config.toml
n_layer = 11
d_model = 224
n_experts = 128
experts_per_token = 2
d_expert = 256
d_shared_expert = 0
activation = "swiglu"
moe_layers = [0, 2, 4, 6, 8, 10]
router_score = "softmax"
normalize_top_k = true
routed_scale = 1.5
balance_loss = 0.0135
balance_bias = false
router_z_loss = 0.0001
init_std_router = 0.01
lr_router = 0.000375
n_head = 3
n_kv_head = 3
head_dim = 64
vocab_size = 2084
norm = "rmsnorm"
norm_place = "out"
norm_eps = 1e-06
positions = "rope"
rope_base = 500000.0
rope_fraction = 1.0
qk_norm = true
attn_scale = 0.125
tie_embeddings = false
parallel_block = false
init = "uniform"
init_std_qkv = 0.0423
init_std_o = 0.00974
init_std_up = 0.0423
init_std_down = 0.00755
init_out_by_depth = true
optimizer = "ademamix"
lr = 0.000794
beta1 = 0.9
weight_decay = 0.33
lr_head = 0.0103
warmup_steps = 492
schedule = "cos"
final_lr_fraction = 0.0
batch_tokens = [65536, 131072, 262144, 524288]
seq_len = 1024
doc_mask = false
train_tokens = 1085000000
steps = 5125
dataset = "wikipedia_en"
Below are experts of layer 2 (counted from 0) of a mixture-of-experts language model. Rows are named router (the router's row for the expert), gate (a neuron's input weights, with its number), up (a neuron's input weights, with its number), down (a neuron's output weights, with its number) and show model dimensions 168-223. Each number is 128 + 32 x the weight over its row's rms, rounded and kept within 0 to 255. Numbers have three digits each.
After each expert's rows: a language model's description of what the expert responds to. This comes from a sample of Wikipedia text that the model never trained on.

# expert 41
router:110115167167114152097116054109102138178121182081173156156137066085142107102099091150152167088122125183196194071167136134153119099168183080145128074179144143147107154100
gate0:122125110154154144132119124150105112156136136189125114105170168073162094172158111191187093169152100144105198165109132150144086083119125093160134085173140145133097067115
up0:130140107145134109119148140168116103209121132195115114089174170082190113149139148159140095123167112114103169155145144170140101076109128110173147093127138192157108094095
down0:140127097099152159094109101120145167179120103104124119080130151122127108095068138096118139149133050132084125139112175169142089206116093114160070157128150135189157142111
gate1:138137124172123161114105165108094111173071119046174138131174133166124129100045067139153149098124114134135131128097136151128093104135116151050153070096130174142142104132
up1:107141101143105146126112109120111131159136125100066121097148113145100104122130050075116164119157118150099158140121094175137130066090094166127139108149089128144196043110
down1:118115108173125121158126113122184134159110086117158117141145070115161138105083109114193098129114124130069141125078137109169155123177151063103183116090115148085142132100
gate2:068000114138198183146116161125127166119137116104105102098067155126139119111118068080109124164094125075129138168093097081104153142154112083101145170117115173114149146135
up2:050032154135167149117130141117137139117125117110106114113076151121130129101098066108126100146107074075114090210126108102084117099153093112122120156153110142157130070116
down2:190099147134109178118165158113103092079134144121085081135153160113100119148100061104146076067167104138096099175149131096069117156046111103185180107128103155121136128151
Suffixes el, us and digits

# expert 22
router:077093169166089154124107081123126165161107178084178159174129086089143125154106090158190167093093095180183160116117153132126124085165169080129128093153165124131100150089
gate0:087110124155107128135091094073160141136096184101146168171142111087204141140093156123138172088130116141182188122104159121162131072138135107187148089134139176133039159069
up0:165126118101156123150147105111121119144121161095136147106118089112101162084144130051121117117114098124079147128076104123130168118138132121191124144169127140149151144088
down0:144138125124158141124130130122168152134109100145147141144068140125109158137134171165177140169116108147130175080212140185119108080143145089081135139101128100119119132163
gate1:177099151143071098140114140113104148154102145107199085129138140093150058139066118157109138050135148147107167062125121079126187143125120125108130116132176135061139157139
up1:180124110119126102183078173125115144131105132118179117097119156124150121140111169089175119104084162162083170128101117096136154134123139160139105128101171120107164107146
down1:176065148118072097124124128135119136164068131051208102112105168156182140149166157123155167131073142147121164121139109121125102125141156131142075116115143110113124157126
gate2:174154147168108151068099112144155124126124161145107123136172069133156109122148156143168196112108163142126128158107183153129111144158212131141145140120162141146098166072
up2:082098112143179141208157137123101110127138127104104117132114173130125134153113118123086070094156093182146155114170070073133143105125076108127128098122141131123134085149
down2:189158143105097096119154138110118144143105070110177165128163087086166113140153129125180117173175137143125138138124088148164084110125163180197137097116027132093136125059
Preposition in

# expert 59
router:088109156148118155124090106080125173171110178089184148181100095097143107151082113151163165072110106150162173102127145137154118109167162084113148068169143118109094170101
gate0:134073135179100209103117103130154114124124153116155105163142111108138136180103103122117139149087165163123160107150135110147109088155130127144121110157120151162141062092
up0:106103125152114140108089082091085168149034099145163146106203125207165142140111168109124146139138103152141103131102106089144125150106106142097168201103176188099165146130
down0:064169127160165103110133114166112124126107098134081126196026128131105065136145052104092082101106079139171130134137168084135105120143100166091102111184082150122132115077
gate1:109108181153107157105149092150089129185091201101145160162182114095199139135106116128148172103124133135185172106118162146116163111179206074116101099143139137156118125099
up1:129126138140141113150066097155134138086077088154105123159141126032178143143160088102158122174105132112146152091202117117131168132164089192107107123063099115177116140164
down1:105142167072082152093116122113095143173122087089116183174100111183137145163130109139128135108133098101081127196165163094155110118148116144224147099146105095088106089076
gate2:109147158165188163151120124092143113148140112147168109088097097113116129158119124156169125088160107140139167167133082190188117148146150091101129084143101140160131086141
up2:136104123090073081126204099192124118105144143144131146146222154126168110081156131110094134202093131119129102078119190086093119116110125156138092127102105093118142162124
down2:115119094129183110129157132175128155115141155113178159140180147095092174119150082122086154104167153145182126134088146111121128128108115085203129138058121173089178144122
Single digits and T

# expert 19
router:099068178184092144119142087117139155180136172125158139202109091084130147114096116172149171111083118151182168071095142116144144137177147099158102097178125111091101152102
gate0:146178119094124117070147034151089133096121125154111159075080097128128108113088117092169137139166103130099091130120115092146154118109133140137131144121138104067169121105
up0:121062145146134138203112237117137114180148147103154132160132148136112148126107123155053110138150145161129186130127113187123111167142126128118146121151157156172056158166
down0:144168117148136115116181084107169141049162069189080180101121121075110112140099119157152085136145172117136053122127118144164114112089082095097102177157132122087145131159
gate1:086077144164115127137084122141135128132117158136152136181058131114147068136091113091139132107099132105141170192134139139107168103167222088120131115130175137112100173167
up1:150147086184174155179094126114127156148110177129152123151113088088141211142096104127108151091106118161128123080178198113178148111089174095091130097145133078117136116113
down1:117118185110146140154112167138108144076071109145115128137103082142131125098096098121116050126157088076146110144086130132097132095171092154151182125091060212119095140120
gate2:078105151130106092088073079098115103122091158157152154140153091149124129147137153107161160091096148180186135165167177144040138086163165101139129075155143153106109114142
up2:091106100129115059119081107140165060126100130195108136165148140151079122136139161142144121123090143185122130159151132113114122154182140123172125098155108113153148136136
down2:100143093198123156112132076074099092096188115147136102125126065134160041183102091174163122109144096155076165118105135147059144122107061076168095084096099146149145099132
Table pipes and is/in

# expert 18
router:079086157133103126089106110085134160189112197138152189164146096082155094119081108136155184108126074144195163118114151160152124097173120081161116096199124154129092130078
gate0:158100153118176223107165064191110152093120155142175117131154062167116144112094169154150189141116136150135131113049121115125149090089119131089137102133195118056127116128
up0:128145099150136102165064163083142117163126128125143188149131156109107074152174087058096072098197127078097160102116177121140101115199135112134115102094087125154101141104
down0:131102116228168116183114145115165126148111111134098128133202087089158103132143111146157134130074118175074186085116164171137154124159147125144150138131169150152187129058
gate1:086113131141187142115109115158105085162121103071110079140047094093099070115109139183144171098089090147169068102127104117135143098159105130117078123160152121094133134149
up1:121119119134082114182114163105177171136140121144156157117159202102154166055162046111121150128218116104108161149171201144126125124147138181182147131157107178157136103134
down1:163102064143161146131147063137091123088144138101150145183175143087049103108084137166158064230123135194061147155185119113150173150145087091170119134106174128162080147220
gate2:103132078104104137131113157106159184173095149119204114164153135144168109149072091115130176150112134072160141117094181140112169155112132127045089120048141102136143117075
up2:105138201130114148120124153091161199135110123036142147113134094172153116103062100091143171155069098146162107079125163093162153137097103139049144133120153113140109117125
down2:146142137079063140133131121065099060103098074064106116158165121084153145134069160145107116131122070171140107180083095157190112123129176070161119088086149156094119121146
Noun suffixes and acronyms

# expert 6
router:080090163163103155108089091125110150167111176086160149169116088085139120164096106151173173092106090179176173107119168135127137085176173079108115077170156134106100145090
gate0:137152177177112120161108136074188107173143173071123163196139144085135106089125089119154186100142106141157157129085153143133110150163155078096145138177153109152086170099
up0:108136118156143127078175166146110147157195121171157107114121126083122119134114198157103162128123137159113150132051167127126209137140111111158125118162162138071110150097
down0:119118121147123143128161138116127178100131125114108136198118112136164111138058071110143190100143087125158114139134147103120187168151100084160100119157078090142070154081
gate1:083095158210140138153108123136135130141112176132121137124122117089170115134111079184184170122094132175192142106130158105158105132160144116126118098165127135138115155106
up1:154138177108098165096096131119062189138121123104146122120159137133157119070130156180084168056165137056079134155122078125100144143129093103148160121139111132150129121154
down1:132128063144196080149119122119078118132182147136137157095144123180115112167127084095115115061162118095115150151110087139120147126138185055120167148105121139102128129082
gate2:158165111156075131124122100167127157153087146140160136166160090123109158082130124134140184131054159116122157093114172176157135176136161148135226101174158067144096113141
up2:171156140059108080038173078179081146117121147163103168139141147132147147084175149137167151170092183090092110145160147110127193139112115182102124132156181093158103099133
down2:086145109142165095176144161115135093183113149075124086168140150109195129165141136155120087166149124086088122080136172109140117162130140120210136097092152122119124081155
On and table line-ends

# expert 21
router:076109167151104184108105098109119152163103173090175157174140091084141099150105088144164173101083112165181180089129139145133147097174155076113140094179145114124091161103
gate0:117144148181080152127130131102088116100110152158159105127181135132173101114131131125133182099146161133144122142077136157114134087171112141142134101125168142134143158063
up0:139101137142063062056124158120069088120115117179112130068136145141147094143125159151130082179087137099132074132156153139137134135140064160153092128058103158128167126110
down0:083156190107137148105080064088162120113038079078177132139120180127136117121110178093074146169175153142084121115133099151151154177096139143173127121067152140134143090163
gate1:132074180188118118195165088129157133133122198109155113154146121135168086187098082155111145085109121127176162154181145155144109094149173105143120073160106129117094118073
up1:115178143082167123191106118134156158103177141126096111133079173135191132077103160121143121149097151189081146166146122077125144095101118194149174195108153104167085123131
down1:133091113119175153120144140150176111211118093101162198118112106079148108095178124112136121047090122161147127168169148107140120147169098162158128107105189144163073144136
gate2:060130110131110107113080116104121166211109146129131172118176140114124111100151111038153164132136156119171155078123117140149121143113174102162172064109101112101086105055
up2:238097152113134202131139100093140085099164120143130102140120115149119136124119132171125073115125090144104116164121118103172118147124078152086102118138133193123132199165
down2:158123114175107118214100092076108140098153160120121107144090192081128107187114128186121068139067103166139113141082099108133102106124135165165112126194160133143105116184
Capital initial pieces

# expert 23
router:078097167173094159106095098112122179167105181087168148179135099061151115135092101149163174085092098164167171116105143147151139083185157079101134079179167134122099161091
gate0:140124153148142145190167118065063132131101135160132121140077132125053100109066164162145133123138176182168150154120073102160106138129173088168098099099155160193136165150
up0:151155164120138153130108072157102095142154092195093130104107183158115122153127222097148105119174186147121116135128095180153052130146134122186101136012126112158122096132
down0:166191133200146154133115094129090140132151146090149103096169114104141096058055175119170075119117145142042131166085124146090164157116106174051111092102130172198156184120
gate1:122107148165126142120098121168079129182094184118174131220124093131154118108054154144204217074106129131193169127141123100152130111148164088109152110167144126102076160088
up1:109142139174099128093146150125120098154134123098123120115079182180152106139117144106111125139073112201128132111217140114079167107084134146091056182098162111132136161106
down1:111083091109138109096086067170175093149133096109176071168160125103130106149150125139144128146109045135124103120149105106130185114154084159103156124151107166165125136187
gate2:099119095166146079104112192100117135149131120178213107113087117110046148082111044106126159063165142120157128128096092111132095126093165174126138125179135148164118130128
up2:133121122096126099107146166130156131151202124158130156133127114129098082088109110156127121142128160094084110141122062138134026220037169144146109161116157119160139152181
down2:126196136115090122108161086148075145100105092166121078112144138093152136143176118098108145119131144112153088176148081173145108140125125100078143111120149103146125097142
Semicolon-separated statistics

# expert 20
router:079105152160142163113126120123145159212097191108180162174108077086146092164097125182164177075102122175164188125140144132089121118154162086104135061149135095147066162098
gate0:086066114128198128166122065114158090139136140171075120140106117116161094114126097108131087128091151090135163139094112138117051107114198124133157112133116107156099169146
up0:179179144160087127127198133094114137101096127177143151097162145101162089155096160123098133155165094140113083125171089178160195157142101142142080174105150017094171064090
down0:148142142161086108110145122154114122142134102111028135141151155126099149121148144152126124114147068083112092176167135119155183109155079093093088162128212167137115110096
gate1:116123144138150135139100142145108113085143160092139113144143158125126164135164109163100131107144118104169127103159163124188135159136149075094140121136180089092125102099
up1:141161133121144173098189144168188122080144102164123110082145151152153144088181166124077110117162178046077099144152130105120124164075135168065106167104112048149138140130
down1:104145121104142177184088109159133128139140109146129098165134149119072173133107130138167107102057178095131132114123152158174085133162130110118131140125142124136138101172
gate2:148136185042124090121134148144106164154070152116119127135177094151129152192161184117167178081088153161146124144091147142169209134126172108122131076105138103075102141132
up2:100077062195073146091114116138139076159137113140121192130132167094113101050126085118138110173162119082101101135153138097097109090115085143137161172157134174173134115156
down2:085142147110144112113092123128096138086095136167179115149086156148117173118076148136136013116121123148152127133099144127156106181155150122082114065123137097177094123155
Digits and ut

# expert 8
router:095099156172102181110102086108147140160097181087167156181136100080134114160089109153163164088104103175172161101117159138149135092171165075114126063159157131131077158101
gate0:122111151162106134123085118179070178167093203103125121155121049122186140122123128101136174084149103156169165084126145154153120104132130107154158129140153103121092128084
up0:131154125127117127167165127136135103130177078117123137125096163176071140220101152122149099164136157124094088173116201116115124157100147120160078098093166125126093123125
down0:140134191153110124136177085159035103090176145188116166088170100185185160168140151124124085136087107213111138124112154131141128133128179137188138077078134167163101195103
gate1:097125176159131151131167118153098211141144157098156172184103126140134151083065099109142167116132054155183162106100102119122181091181190102157155124169157158092101121100
up1:171171065107128119125109123108122126107134109121101134145125190198113115072065131166112156123161107095102117134131086174172201136155154149144072158133126163150130131152
down1:076097144123100100082095108123131149118081146105072102156095116157140175102082147122139184106093093067164163121155163118093084160128073164150161150114100118158097093107
gate2:069140161192172156165120126178149122139141142110173103140113124110196185107157113076098138071168154124155134114115166141175158137128131131133124114143133128155110118140
up2:147056133090095129082178103076182137129146116129129114096116117120099084148129127149116122171082086146094135146163184158058131131102141094125165111136106123102110099108
down2:146165137149141112120138075133124130120162126102093094100132085113106167133086114147151080128038133098078103090116137130082134101120170089086096089144087100102054116151
Capital N/S onsets

# expert 2
router:087078161153116183115089088108118169169093191101174151183107094085147127134094101175196173098094101156192158088111159131159122093154159093095125067174148131100076141078
gate0:103104152166127104128122094137126117152142171106170160156136088111127112148102102084149155112180164091184160136123060113159189136196147096138160136144145166132104203033
up0:117167135128113085188102122156114148108118097103158130153099141086118132022130137051103106143138163089114123105073133141050172178110147168080120129076164136153126123105
down0:129152111146142183154088153113128125114153135122117090117104143104102122105148095179188178119087187187109129119131169077136134158120154088146092183092169189142146131083
gate1:139122141117149134116073089227086131108111139149119188121180085100164104142091110106145129109113092106128124102185147114107165155161165110177106126111161157126152200101
up1:062152146144125081126083118069150130137155141078153154168090159096081130157134134104106123092128109160137121093124114082110174111151150075066100084161149064104097102152
down1:118137127137108128106171137161106155153148119159106076093133125118143081160105100207144080130129113124200148129094094147133119153130124118108121071104102199119125222057
gate2:093170164154094110104128082143125162205124171090149131168175144108114117130132097131114223085131104141161140101132148122112162169177126078161139104150145126121115142117
up2:083120145074158152132068111147108142142104106128086137101143155117152211153190139114077109072091076185111167115124100169132125160083163132153172102119102034128152109085
down2:184114111215191129139133158112092092110148169172108095084174081072111150169165127106065096077165140094123148168090146148086103066123127126139062134156119142115132108143
Possessives and determiners

# expert 54
router:087100139163105162136118095102134156155098174083182149171145097092134106150093090154164172081105094139167188083108156140133132102162154079131123068155162127120084149094
gate0:140116173141137113122097100111103162156124183048114099149082074121084107098116135086155175099118169156163165195084157138129133108115185159144129093174113151125103155058
up0:127131151103170103158182132098122112076100085089143115145140117137066046125092102089144073120155196103096057184112101135068150129124126184112093098107150114139095068072
down0:173104119099143137110055091106161109074132122103110145191119139119119111136114121153180164145015114149090163156110148117149073190133125116084132076086149136144128161134
gate1:164116126189121137107147081106156183106159114111192107141153119125120110190124124191153133063173108142122127072161096124119124182146128106094158118106165100148146151128
up1:095093165115172161141065148140089139164120137134107133113076107107124158077125128074085119159105124150135148192109180097132131062139149126147128162120076161167105099121
down1:138075148128103123170145085132062083114110130159133139087144093144155104151097136083094034157098086109133110126096117133156194132194137127202114127135160178116100108106
gate2:111154159139122123121155119152133134163148154195130114140167115141199167149092130063118145108085053104145110184107187117159148124193139125126168099129158126129122114121
up2:153128108132119197153202135131130115160141108171161076103164099071082151068167136115123156173112161184150143103159107136086101130127128075180181072053159074140088080163
down2:115127109145173142144143115190112086139179088149165152196142138188116100130195149184103158100133153133092142162134158104119181139168157147112113135078140116118151159140
Numbers and word prefixes

# expert 10
router:129084171173089118125083099102112152153137172086169174182113089080156133136085127141137181108082076172188149095155144138125136095145166088082114088160123124110119144108
gate0:111150115134129165158161060126201122122146143065084101110102091125099158116134125139144197125050098131147139067098197126160139119099167147142161123181165126048117152098
up0:129177143116080166142134084183178128123146135065117096102086119135096161109135150115100204121086080110127117087079171106154144111110135118112147164206152098051133157143
down0:103097105097110160172127135145096163085189080096098160140198113125158141138120185092135116118110120128177119090148085156088189155133100112171123079072133084059155134185
gate1:101108141127144108135157166109081143171085122079160080158117186122119136173083107132133107136118160129147109139150097100141121139144124125111155149156105124221149099137
up1:112146085149118128104123084136151142136146145182096155049167119110120140088158126132140144151070132131140140156146131090130086063151171156141132112196073192108119108128
down1:179138118125125127094077071125127163066138114065060126085110151117114089185149160122133139067150157081075152146171133133134168095073074173143145150169096142093125131111
gate2:143167094153113101057074156099137094107125133167175154152223102186108128122103154071111149150155144138129103087138131178087136096183106125150152140105149162116136196165
up2:138115120114084117057162113088161075106067136162142130127243048168129087099124139052133120129136148104151100138135114097080166069153089118079181130108174205105141166170
down2:149139096215097069140100104168123145126143119139162151106094168175163176152127127169119090127072091104096108112162115142112102164113156121045101077157065110127151123136
Empty cells, -er endings

# expert 50
router:103091213170119130150091123120152155160127160095177147146125079094107106144114122145190172111098103160151185099110121134110113120172193096104115084180162121119101162120
gate0:153149095185126152089129142140139176184097170106126102180096150079205135144086128125093131098166069147147159093131154188131172058130124088145157102203099165139119084084
up0:163088087102181118090094150130085138155164153159162108142142145112092150133098156143112115103141088150148103132147111064104160062096150101165129138144128178122121093116
down0:130171098170137116088108109151135103157152140100178111106202130138145136090183159155094110108110121156076124146115116149181173114145142071127151174116114211100154128099
gate1:102098103120119094085147126095081132200116187113099149158083126126178131144108121127169164093179155194200196130118143132173142100171117065138115113145079118143075135099
up1:143087184103106126164134101110121071078139116153170131131189144163087129145109171142104087166121065148113090096128090112192115124087099155130156146141132094126188167165
down1:060099144154167145108133232214149125092111118123152110096110176154119137144166128117151112087146072200176118115159172145141091065135121158169131140126122143099102124100
gate2:112112107218148055111158126126124112132130108232141069108156131106091119122095133146177147154094192099115102180101125094144112137112122150105160103181118168120079153144
up2:090078115180091082140142151107096107193111130124150125130143151171044130134090118171131139179131171090130125200133127106115127180162131146136108082117167150121129172129
down2:120121109099109099106128101149110107135163147118120051101170095101124175101098106097134168067092202135171144092112092149107107143136120143138134108144123156082115135172
t, F, G, St pieces

# expert 49
router:101105162185110146147095103148109160155127181078159144173130119104112120134108103145144182082118108141185172108134124134162130098161168076113137064195128116091063140113
gate0:084117131151069097061174063128103158141117155118101194146174093113083085125087150123178165150072063151149121154133182097065122081195153138200135100124088193101141148142
up0:111082090178151128121118148130080122143131106146134126115100124085140055114158107072098067136099163124142134139172152134128043113160141103144110100110097161135144086150
down0:110130091109175108158157157202161129128156186123084159140114214129117136116131124145190130169096138101112094112148140167194160159129174120107164195144132095085149145120
gate1:164140145176077157115161133160112137114074117165120105142102149127111129112030169110150164152108147143150123156072140114165207071118138111024182121151132100071085181136
up1:118139152069125174157059103105137075134117147180116178134108117120114071143163102152126125151146122150133124139038116128152109072133150132171177120124173115143108113117
down1:152127102062126176122164134149140163140113107111105104171099112135161115125153168209120108147134132173075164062158117113156073145101087140120075111176163164105130135112
gate2:144129093101133112075119049046135102138105131154131185133149147106096197071077119101145130136128149146114178110152136129110125162131154117120094105082200100150112093145
up2:079137139178077101170161193167082124166150150099163126127106113138132092187098097183107137088138137126154108123054124128142107067152125115125170141156079159093099140091
down2:147132130145099120060109135130194085205143109121122060161149157075145140077123135147119135139103110103157147116107156133097131113107102103112164057114082132157129102122
ch pieces, 1910s–30s

# expert 25
router:087096163165094157102108093113115163167103180091163157180139087083157107135093097156166173086104105168177170100115162136126141095168169081126140071175164125117086166092
gate0:109113148150150109140086106131093152192117196104183157193138126108147135148116109137188203099101092136206157102147141123140171098156160109112159140139148164115109145038
up0:155093138128140143110094088140099122107206104116104090106166141129114111123176138110102113119120123118100110179174104148078025123121150093120163094078139086092159156175
down0:128122136109080205112149165191156132118133099146134054148131107108141134129119141101115089123152097122156116077075122067125151139188089169127122130126083147119110162150
gate1:172109102137182153129132083049127090162132140113149152138096099119094141116102136147093150108133127171127141119168048153125117106124126132167110079112167101131122135129
up1:094082090082113138128117075078124120112096162113166109147082184078146110094045174184120140120117108133140160144112099119161144089185125106130121135171182173164088168110
down1:106191148151067146161140112158144129102129120132227157154127120095124144144090120158210122165128109112143166124129162120204107124209229131070122149081127123121163137127
gate2:111091158154148152129113075122102122168114210055179173163142133086165142136113115143135178130151147151177245135062134137141123118157130108156153113157177126125047161081
up2:101139127119088143125156143167114092118135115161118111135166150095087078072139159164131090141029139058129065140135181145105153142152144143142103144101105163127164154156
down2:097145090145156084129141098107113064115167102090168147135065131125149143147137122185151166078058169177132211139138157131163101088111111073166134145153182087131178192125
re- prefix and table breaks

# expert 60
router:098086147158108159123115110100112165163123175076181162176115103094150104143106103162157182087095106162192173096153165147152140100163176089125147093175146115114086160109
gate0:110124154174114149122106069140117132175115218119146123182108104100130124130129089146182177064087098171163205140100116122106142116132166067158109081122132120126106141092
up0:137183129105088115095119068125085117111094158116106140147121121138127088161135111089115113120141097156136133221128067104069147108173161079168136141095125119115196175139
down0:185147101134101142133119197121060077146115153113131120113133151099098134083150186120139135234095150104161170135102146085117131125118121133141176138146156087114141078138
gate1:099102157157155127102120090121087163145082206071154146163159111136118132172094124117200164075097111164187183127111135078145125085138130061116151089146143133105078119102
up1:120132112137169082109116143114081161122146160110116078155106106136090077164131122109135109104139179155118136203070099084093105105122161087161164112133127134135108087130
down1:195173106085048161139080124133141062140120128084158112064146168132103131082161161132106178168054160111112144130140138134099096125103134153169143171074214061116094100081
gate2:108109170140129084121135070102130105172151177093206129195102074111125130148138122116171173115104203192154142150110109101092131121160173089172104076157102085133096113068
up2:149140146196092155107163149171137124073122125157115119133127110121144166136135102164176113063125070151110135105135156102138172083064077115080097157141094133126128064146
down2:096131053169127116139098164116106100109158131064089141104089149186107110136096129129089138125112115135120129129100123108123157147158134134146108090108109181189090149168
Initial C and c

# expert 36
router:103066144131092147124105086142110154139136152093179165163135055063153105146104120124161136068097115163158141129120153152129114128181167103122150058147151113147117136120
gate0:128159182185049090069126131084117152165100153151132115102151112137114128108068095163192149132118169093179136157091070125125146100151141111131127118138126169106114112114
up0:120142146146132137066107064152116127119148126129117109078129111095134106172102110146126100136130165095120094162114091166125118130157130157146145140136109200131157135141
down0:087163198225134139129158098155064130061148164138147145084134109202117174110130095144129086092144132120129175154145086060124115127090128100097138121086164129119125106123
gate1:069132114156106092089114187107169121158097169113130152154115111119060159131112087147150168085141096138182161125146086120163170109170150083108127174149131124079116093067
up1:129110129145093120085084102109136105119115097158099102120092140115111138108108143149134131003178129137133118153137104182134119122072120129183087183128120122149122108158
down1:118166085128149081119108104100158101148144138088095095084129088129142146156102139087079109153100098115111148167139080154094095164128086112103159128150062122124083135117
gate2:120161121154154108133121166105152083126101156134131146181092176099096169086120051167146142120120116079175151105067154134183126143106188093063121200175152161100090185117
up2:140140146118140103152115105143112110107144108119166137190123142091142150149122150119159114085091181104140126142103118164151078164033151136117037122158145131123117146137
down2:111135158148115128136138122082143143125119106199095096156058143127140127084186107130079142097141126086131161109147124163161169124185123144193073175191153125110160132177
Sentence-ending periods

# expert 31
router:069114148163113124148113094105134186164108175080146128169110111086122113155098081137163172080068111175180191116128143127142134095173188063119129087159149122128111131095
gate0:094161141132154157149148149171050158158089163087133121157081129107124108141050156114126134170154073105193138204123185057153126157134192105124159127094163167154064187092
up0:116180129116169110172125107154045145122117133076101102086108147153080078135074156082092111210175107122137117239064119102146156124133156129171199150089138164135143199130
down0:129095155074125151117126115154144122096103136123145157132181150127120088131135161144103138161113146093126098111147089096167172081162154044130148146108132155113139104096
gate1:178130127104122138123108114190049143169181138128141151133141084136136155136146106153159174150144172121130177164127160146176090123166142112135132144121148134117061131040
up1:117149159088138150106146170143084162156106130092090157123103073173082144143117092189150188182098135146113160152128137130153081120116171150134095166141113164102096131097
down1:139140134158127175125148103097129097130147112104175125112107125175082108160183097195131171062102164113105089129154102098140180080123213138139107154154132121109141130118
gate2:140132095120136135126120126085132121106137090136138100094119145102171074116119145040094113125158130110139202147123098128117137152110080108137063158114178151130183174138
up2:069173161155129102121126175158136089143071128075121122162162089175115214192160133228152135159124114119077103115159115181098135139140122112168170077115070111129075085115
down2:100119184196076114075157144109125057138115118109140177158151100140108158145140152207114096128106152154092051131144139125094162078138114178124164124103104079130094099094
Lowercase/capital word-start pieces

# expert 52
router:089094148166097152102096090113120162174115178086176156181118090091153107146103105150169176080081098155171183092120150149141122093170167078106132086169156121133093153095
gate0:117123158159092170168102118104148111182131186082148095171179102102170091169092113113148169090083105160162163107116116133138141107134185076092123091171140124103082160093
up0:124156102165107155121109118138130157138125121190136141160087138126190114123102092104136155146111103070181164116101175151124110088108093097124174147140124075140145093113
down0:143146114153098116175146120131123163210092143138142117100143113134056188174101114120157135136109163146080106145090096188221117086150106100145181152131181136090120171141
gate1:134102145184082143125125114130132145170131167110183158142148122090132119134106077139160158053091104107192149152109138109118141132155198103149115072160154145137084165071
up1:138095138181192092144139158057081138122149137107191081108087144123106148146146049100152099107114116201143152099116104138159147159119090160144095088171105117102103093080
down1:061147132127167147213140084189092108138114141085108082142103131070150107083072125193112080110123208089135154152164114117166138188130155155133114131167181140182143137147
gate2:092055134145116165116105121124150139204138174092139137147154120078162096159095115145118126095115097130167144081088115156108121106124138086127121104148164150098041145149
up2:104149142132138072160158109124081139088077161099181150165162111154131137138138127090160137130095099134145131193101109080097137136127130108144144092172183179130145121077
down2:118100134159132127169118112163091141151092119149174142139073141076166125146053129144160170139114128226166107067062127122143135088180178093097113099116101109119105158058
Capitalized word onsets

# expert 1
router:088097157162100145136096109114121140164092178059153155172145091086156084148107107174169179077096132165161173094119156148139133092145165083121129078182166147101085166111
gate0:078096156131143111086124095188127209119144145168160154141144040135141158129109113097170175105141136115155192121093139117131115090182165081132140118090086138125153173105
up0:081099159114155070120163135160120168098155138158113144149089031125111156125095143115190111199116108144130152113144088141066113145107142106160119113087120105086194162140
down0:145119121118122081132134138112152159185119179092069133146096115198072158195116065099166131119108099131072142115147185164139115144091080165144118162137094102103105175118
gate1:085140118155090168122168081128161139150086158068121162151146083149080131118110112129119137147156139200121157049123143105123112140172126125176135043084124151127127173085
up1:097119165132153164079115087127077147162130150085145154144159076154118084147118112126171159145161091192134157104164173081125142108149179088128144052156107230042104153079
down1:102070123131125119128121125145098069129164145155159105131104112063149112110128170154112138119126171135114124164114141096195114159134122115165127136078124111130102154108
gate2:123109173143156115078126053117084177179103169116201124177108081098125173119111059136142158066148170131170183125098176113139092103176127094131120080157133145164121119090
up2:118194094084137104105152109151132125125153118096142109122188164137131131113156132096065106180190118075077121148158159126175129136163133194184134140182150068111144057160
down2:156109170174117071146129164096152104079135103122207109132127159127141107103158156154138114138137146134120141094167136135083160102105114140168089128090114144146155122097
Capitalized word-initial fragments